{
  "n_layer": 15,
  "d_model": 320,
  "n_experts": 40,
  "experts_per_token": 4,
  "d_expert": 64,
  "d_shared_expert": 0,
  "activation": "swiglu",
  "moe_layers": [1, 2, 3, 4, 5, 6, 7, 8, 9, 10, 11, 12, 13, 14],
  "router_score": "sigmoid",
  "normalize_top_k": true,
  "routed_scale": 2.5,
  "balance_loss": 0.00112,
  "balance_bias": true,
  "init_std_router": 0.0268,
  "lr_router": 0.000988,
  "n_head": 5,
  "n_kv_head": 1,
  "head_dim": 64,
  "vocab_size": 21315,
  "norm": "rmsnorm",
  "norm_place": "pre",
  "norm_eps": 1e-06,
  "positions": "rope",
  "rope_base": 1000000.0,
  "rope_fraction": 0.25,
  "qk_norm": true,
  "attn_scale": 0.125,
  "tie_embeddings": false,
  "parallel_block": false,
  "init": "uniform",
  "init_std_qkv": 0.0269,
  "init_std_o": 0.0,
  "init_std_up": 0.0269,
  "init_std_down": 0.0,
  "optimizer": "muon_variant",
  "lr": 0.0112,
  "lr_mult_o": 4.0,
  "beta1": 0.95,
  "lr_head": 0.00597,
  "warmup_steps": 50,
  "schedule": "wsd",
  "decay_fraction": 0.862,
  "decay_shape": "linear",
  "final_lr_fraction": 0.0,
  "batch_tokens": 65536,
  "seq_len": 256,
  "doc_mask": true,
  "train_tokens": 298000000,
  "steps": 4548,
  "dataset": "wikipedia_en"
}
Below are experts of layer 12 (counted from 0) of a mixture-of-experts language model. Rows are named router (the router's row for the expert) and show model dimensions 0-159. Each number is 500 + 25 x the weight over its row's rms, rounded and kept within 0 to 999. Numbers have three digits each.
After each expert's rows: "comes after" lists some tokens at least twice as common just before its tokens as in all text. This comes from a sample of Wikipedia text that the model never trained on. Tokens count by the router's weight.

# expert 21
router:484508483514523449506518488500504527520494514545452525467502499471506495515508516468499520525522538498510479496476502500480496503501468497483498493506482498489498508451508520495455463495493495459499475501519507504479481476490457539521502528486491487550543500522490544486508524510528516500449497519479508473501536501472525532514453538431548486504515494485542473521505506514487483458521515478540523444527460486500454480525494483507543525486471489488502504532466496443521507515473430
comes after: " as", "-", " was", " \"", " a", " is"

# expert 6
router:531541465490499440494514440478493494567487506537466545494516490493508484527509540509478481509468484460540531476473461517499469463545511516479541493489462454503536529519514555475506496528493516483546457483476530490458476499559467518483456495509483507467514522510497478500514501533504489519484476564505474524460512491469503495515511531477513466491502463491484542481480507521487490500516526497525508476512475508497487498538512490435514514484520498510525504471478498492519483504437492
comes after: " |", ":", " 1", "°", " 3", " 2"

# expert 27
router:486540529493509483449509480502466467503489501515472544488520449512445484564515513498470488518484518464510515466450507490472459468521496511485523510478489488512517502504499500453522495537515493504540450458505512520457488481540483529501485506497475446532545498490492502492495476483558497502489491503569552507454473523503517549519516543486505520529510454476500519550489526482478443506505490505517493453470498497490497489519506496480537519501503482495481508479497472492532467522471473
comes after: " |", "|", ";", "–", ":", " L"

# expert 16
router:500512512481512482469507486499488540540495515477469529471510478507473479534502494529497495506495507521505497511495475484502468524523496530479561463503486442500505540476526560503496513549490504487477481497514542514449482486554494496520496499506498468509545499467522485480519497511500495505486510537506513521474509515477506520496466504503536479543507462513552533514499462480494512495525517451499496490497474478479514524501527465454517522500530503483515506540520503467532495501441504
comes after: " |", ".", " ", ":", " (", "0"

# expert 1
router:493508483537517487477468452520468503526503477509519503488498470508521484500475534538515499523493502480529507483482509440526492476519485497477569514480495472489514512506483511512465482515524545491524468483504494510459467484518506487504484520453468474512498502515487492475478440524504516515485503510499490520468512505486489509485464504461526461506516489478515517534502495515543514534460519500452533467472502498505477518510494474452551552459517488526522478496497464472535462512473510
comes after: " in", " the", "–", " June", " July", " September"

# expert 38
router:492534487529513497494477485496473493513554489487520520480485485516501450505470492515482506534467498489524513436476521469513513487488489491472527448489480464475524541511496472480457496507510550509536467477490487505450472517540498500499507566500461485530536482539544441499500450496536497491490528533492484482484525533502533519523442499485519511509467496513563492519510491515533484516510519499517490458475503487495493503496499490493537511531530519510485498491515477478512473509460487
comes after: " |", "–", "|", ";", " 6", " United"

# expert 28
router:478558506492553486507529498511454522494482506511516520484487470499449512506477548480496544530487503467525526460493479440493499505489502483504504452440485472549494571475492499477520471516550530495508498505514494515471458489497483508482515477440499465532495533508520507510494471502541484523491496517500509478485529505480466518514473516455509461489472511490523496525465487526492496527490552489474505494478471503490483525495505462487534504470502512472508504496509489444499495465479491
comes after: " the", " The", ".", " his", " a", "'s"

# expert 7
router:451530492495487447489510481484455499498477477542479498499490525455490487544480487499524507526464525431518503503494504504475473517545490511474546514480478504530462506502505516523514479466537515464541487508522519545449479452562452504511500519511520504535502514536494500477495490508549510519488519505501486484463518479516520526487499522471528503474465496499503531516498474523495483505503485460444491456491481504474492509512504512493510535438493499478525525535484537492502473546449487
comes after: " (", "-", " \"", " the", ":", " in"

# expert 33
router:508508495502506466495477500484504507499511488485522515499511467455502435509482467552497495519503505514533517488482524494502470490502430508445499489477526458518492539498532499493479472559522513497576445488504498508452494464535501499518484524496524511524539490551489522520518519530528542501479496525533528491469514501522478518556476521482540505533458469472534505521511437516521478498561519513484461475478503482483477509507529503495516529486501508465524513505499479509525490535441477
comes after: " |", "|", "\n", "-", " ", ";"

# expert 10
router:510510491535505515463483496489488492475488536482494563483480461451494505539454551539474483543518505487504498470491501476498472474487472495482523484480506489472547502458522477520503477523532512493547466458463507519469479529485437513514490541480540500479555525526479517470505484517464502492474513555514537477475532495506485487499456543496499439502529505519522512529480458512514520505533519513477487496503475495494481543518537484507485531507518473486515476475495492466523461528456462
comes after: " was", " |", "|", " is", " were", " be"

# expert 30
router:495489473511513487485542466545452521479508490522485520475485504514517490521484511582494515516498484497519509518464498475487459459536487504490538463477466481532498539483528501493489487487532524500509494474497470520448509456493472503522519486495463470559500500543507477469529441520512520489476488504506495511504531494529499488496451543443525512499480518504558510522496481520503476532508533492485547465489460524512453518504529498516481536481514493491493495527493488434528481533491500
comes after: " the", " a", " The", "'s", " an", "The"

# expert 22
router:498500505529500469475522440497496486491486473514488529525532489516488472486453501530528535569491502501518524461495487498486476483552485470500533502475507461489494480487495528497481489566498497490497472528484521564461461507511491550550496533492482471535511510516522515490539500519478548539475482521515527470510526476513495510519472488450498497506524528494539514558500493529513490506489534468517481487488513488507482536545504472497510493481499477476498516511534477490501482519460478
comes after: "\n", " non", " 2007", ").", " al", " =="

# expert 29
router:494552503486528519460509486505513496503500521508488471492528493478492466512477488487501530575496506478536499481437493446479533451500475496473497508479483495505455525497527517507480496569533532461508454502511526511491473479518501492526456523461481520516495538488510521474519475533518509522483519533532497474476518468523471543483505483494509469476474485518539521524502465491500497508459494475503481514492476455484482551529515471487496549503557481485472504519489498440530483478453485
comes after: " of", " in", " to", " for", " on", " with"

# expert 35
router:457505501516533474485478481502509500463517476497462563516526485502455515557470541480500549506512511481537505483503485478474451489518484555479510486505509480498494466504533516482508481530508536487497485515533488483472468519532481494515473468532494518503526512523501482505499503525494521551504530500513510492476507503507504505520479513482509469489508516484534500530496497555524482530476510470449477458510474487477496487523490487522482529483475502512523497541544510456513467494497527
comes after: "\n", " |", ".", ")", "==", " ="

# expert 4
router:459495514487498469482505484551497499504483478534525474479469501504501498516506534528462480548509518472534538503484483492490446483535437519470557503481443468502477523502520547487491484522505545516540474482494509551467482495516449513510475498515506494544512513514509504489519474500500500528485521502497478512483520515517473479534438531485532510510492440467499501524488490504507476534505528465503496461523476487502432482534498505490487509523553496487514490517484496470513459495483462
comes after: "\n", " (", " =", " \"", " also", "\""